From a checkpoint of a small mixture-of-experts model trained on Wikipedia: width 160, a softmax router.
Below are experts of layer 13 (counted from 0) of a mixture-of-experts language model. Rows are named router (the router's row for the expert), up (a neuron's input weights, with its number) and show model dimensions 120-159. Each number is 128 + 24 x the weight over its row's rms, rounded and kept within 0 to 255. Numbers have three digits each.
After each expert's rows: a language model's description of what the expert responds to. This comes from a sample of Wikipedia text that the model never trained on.

# expert 42
router:126128116135132121125097151175159165127136123125101107120125120140093126159129130100144139154144150118108119085168128131
up0:137106146154155085160169148140117154158128142104130143098152126180138101150112097115168129139122143114152084108122136102
Description: Byte pieces of Thai, Khmer, Cyrillic, Arabic and other scripts, accented letters like ö, è, and coordinate symbols like ° and ′.

# expert 43
router:137124114109134170138105127128118148111142130180166127113137138121181154124170130101111143132135119171169126176097119136
up0:153107148156088150151128161145186119128106130097107104130165133126106147155146115141135088118169104124134132141112129122
Description: Short inner word fragments, often vowels or ro/ra/ou, inside longer words or romanized Japanese, such as cont-ra-st, v-o-ices, Arm-ou-red, Matter-u.

# expert 44
router:086149073171131129109152085126130117149115126119150103084111116107163144104139138146130155115102147147123140156157160122
up0:111092156108135130125083106146163160138108119114127122128131098113084158126073109136136103090120095112135094106129097116
Description: Capital letters inside acronyms and all-caps names, plus closing quotes, parentheses, and units, such as AVHRR, XHON, "HOTEL FRANCIS", kg.

# expert 12
router:144143155103122091110123126120152103156122115122137127106116105139152068109111131174161132112112168130118155129114117152
up0:131167095131121113070138114133111139122116130135127135153122164123113129124098092124119066115156142107151117116117144106
Description: Commas after names, places, dates and closing brackets, and sentence-initial concessive or time words such as While, Although, When.

# expert 8
router:147132125132129133106126142140136167153155097152125145066094146126101118172103150116127110119150081121107111130116120146
up0:141106134099167158122137100114084108096160108137121122127141092125091139146100141119126126126098154119097155144131167167
Description: Proper adjectives and place-name starts after the/of/in, such as United Kingdom, New York, Spanish, English, plus initial s/sc pieces.

# expert 28
router:078153122133143112135132057093110132110123169131135120149148154125153142103145107142132129101091148114119162114128177105
up0:086150171115141110184106165112130120128148111167165109140118146133153094116133120101096113108149095122155135116133108128
Description: Suffix pieces and whole abstract nouns in prose, such as -ation, -ity, -ances, -ions, development, relationship, system, often before of or punctuation.

# expert 36
router:093140090077092122091121114115130114139121116114124136117147110082142091142128118131125127123172150097099106141138122097
up0:164132113138082131142167125076139141162131155166155175126142080168092131124133112116088132104142107091142094074161121133
Description: Pipes and semicolons separating column headers or list fields, such as Title; Role; Notes, and numbers before ordinal endings like 3rd.

# expert 41
router:140118137151141122145104101133144135131138084158104108142123126122167087128087144145124075102131151117160111159107125114
up0:146167112084137127118145072167155102140157141133134108147100133103142100112182142073142101107117142132111128128154134133
Description: Function words carrying a clause forward in prose: and joining verb phrases, was/is/has after subjects, he, which, who, or.

# expert 16
router:139137138134118110149144067132149129153123134117141133152149079125128105142120128132120140129147166109126159141131158142
up0:158133114113133125164115111152099140126105111128141110131079111134108159126079121107148093109123138118100114108118105093
Description: Final word pieces of foreign personal and place names, mostly vowel endings like a, ia, o, ina, ara, as in Federico and Sedalia.

# expert 61
router:082129142109106118108144098085134129130112148141147128157126104115151127136140112123105143135159160114142167142115166110
up0:150063100120149118145095133143136101121115073134088172147097139138181114107132137164164128155122124142121087105113106156
Description: Ending or inner fragments like e, te, ne, le in longer words and taxonomic terms (inver-te-brates, -idae), plus there, more, less.

# expert 31
router:129130096100167121127157106152137105157149142143156079159108078093158137153091124121104134136130163065141121107150134110
up0:122112174128140112103169122137115103105143121148146104098122135116116147129080117122085120124098141135130093112189140133
Description: First names and middle pieces of personal surnames, often foreign, such as Robert, Jim, Lee, Colonna-W-al-ewski, Llewellyn, Laranjeiro.

# expert 51
router:077124117108098131123145106096171130107158105165131147114116141101131135143147119161154150132098123136111125102097140140
up0:107175106151106120144128179120148111132144124104149163116119131142126127086128143135113132119098109128197099165144159160
Description: Descriptive adjectives and their word pieces after a or the, such as new, high, main, small, sl-ender, broad, Reg-ular.

# expert 63
router:141127092149162107147130149129104147163146129145128118122123132101124107118118103137168121135138108118174108154101164127
up0:136079094146173138167132130162166182098119152098111150146137154160119118141136155151141130142087093158110150150110129133
Description: Single letters and short pieces inside names, titles and abbreviations, such as Br, Dr, Jr, p.m., Sch-r-öder, plus non-Latin script bytes.

# expert 24
router:128141115121129125137129124082132119130158090154087080109096126145144153139128150173129128157193167098109120138147097132
up0:119110149116128125102119135105064147095180127151159142122097148168146131076156083157148152109125121181108098096150146121
Description: The word of inside names of bodies and titles, such as Chamber of Deputies, Court of Appeal, President of Syria, plus season-year digits.

# expert 60
router:132157116174123113143153181125133135140117143122121132079130109131113139141101177148147103120096133171108133169136142151
up0:148152074151107144120106182161089097174138159110136138170111152144153095118131108163140124140104123146079138124128106138
Description: Modal verbs and pronouns such as would, can, should, I, plus the infinitive to and first capitals of abbreviations and names.

# expert 45
router:118102133133108141130124119094131146137140119159113122083115120155092164142130127178129113147107099155168147121077157110
up0:153120120141138122139122108153087125112136154151138114094165129153104120102114150129135102153132120160122150149108116116
Description: Articles, possessives and "of" inside noun phrases, plus social/political-type adjectives, such as an, its, their, of, political, civil.

# expert 57
router:095121116136118152141143153172136131110099124144130135168079089116110118136080129073140112112140156134132114133115134141
up0:148106130093121117149123112092133143116145184105128093112167135078113134149109148163130135173068148150080131149146119171
Description: Auxiliaries, negation and adverbs inside verb phrases, such as not, be, to, than, could, never, just in "can just turn".

# expert 62
router:119114142134147139093163061151149111107119112121145128150142115160115140152117126131105147128132153138148169136134130114
up0:128093065111143125126150141129128125105141161121119123093132119164128124066143090163144129160140146139107108123134187145
Description: Mid-word syllables in non-English proper names, especially South Asian, Slavic, Turkic, and Spanish, such as -ur-, -and-, -adesh, -ić, -at-.

# expert 58
router:134078122136186160089157136129189119128137071102127092165142121114131092139148101122111162112125133127156142155133114148
up0:118106146094128135127103123125114092117179140161141091140097121141148130115134110186091103152125074107127158107137128134
Description: Early syllables of personal and place names, often after M, V, or P, such as Mc, Mon, Man, Mar, Munar, Muncie, Miami.

# expert 17
router:109146132137140106147146055159122130124149108091140120147135081153104138137125099115139104131141164052108132100139154119
up0:052113140126125070132109151127115110165102117132101099142108124099143115100129142154100168127164104162130106124167133106
Description: Final pieces of proper names, especially surnames and places, such as -son, -ić, -ski, Foster, Kleinová, Vermont, often before commas or table bars.

# expert 46
router:101125087110098109176131120145147135142087071118165143125139101128094133083128145131133141130121162106128136161146134100
up0:104142123148128128098090131162146109161124128116111107177083168119086123139137166115141133148106131122150138110154129123
Description: Inner pieces of Latin genus and species names in taxonomy entries, odd byte tokens, and pieces of uncommon surnames like Gysbert or Chittagong.

# expert 9
router:122110130161134125153131110123130114171151154138107124118106122095112139146105161084099129137079145151148151128155157139
up0:114093132137153174166156114118102149148138124128128128172116139149145110107144153132127108135130152142138120133122139104
Description: Main verbs of narration, usually past tense or -ed/-ing pieces after a subject or was, such as made, became, brought, designed.

# expert 47
router:122128119158117119110105143153134141181133105158112117120119132120134133160117130130100163115124146110141090123091117099
up0:103096139176090135097097112119137120116155114116095120137115123144147142088139085144145127132169145139133143150085152153
Description: The article a, plus capitalised or lowercase first pieces of words like Met, Pro, em, Re, averaged, after as, of, is.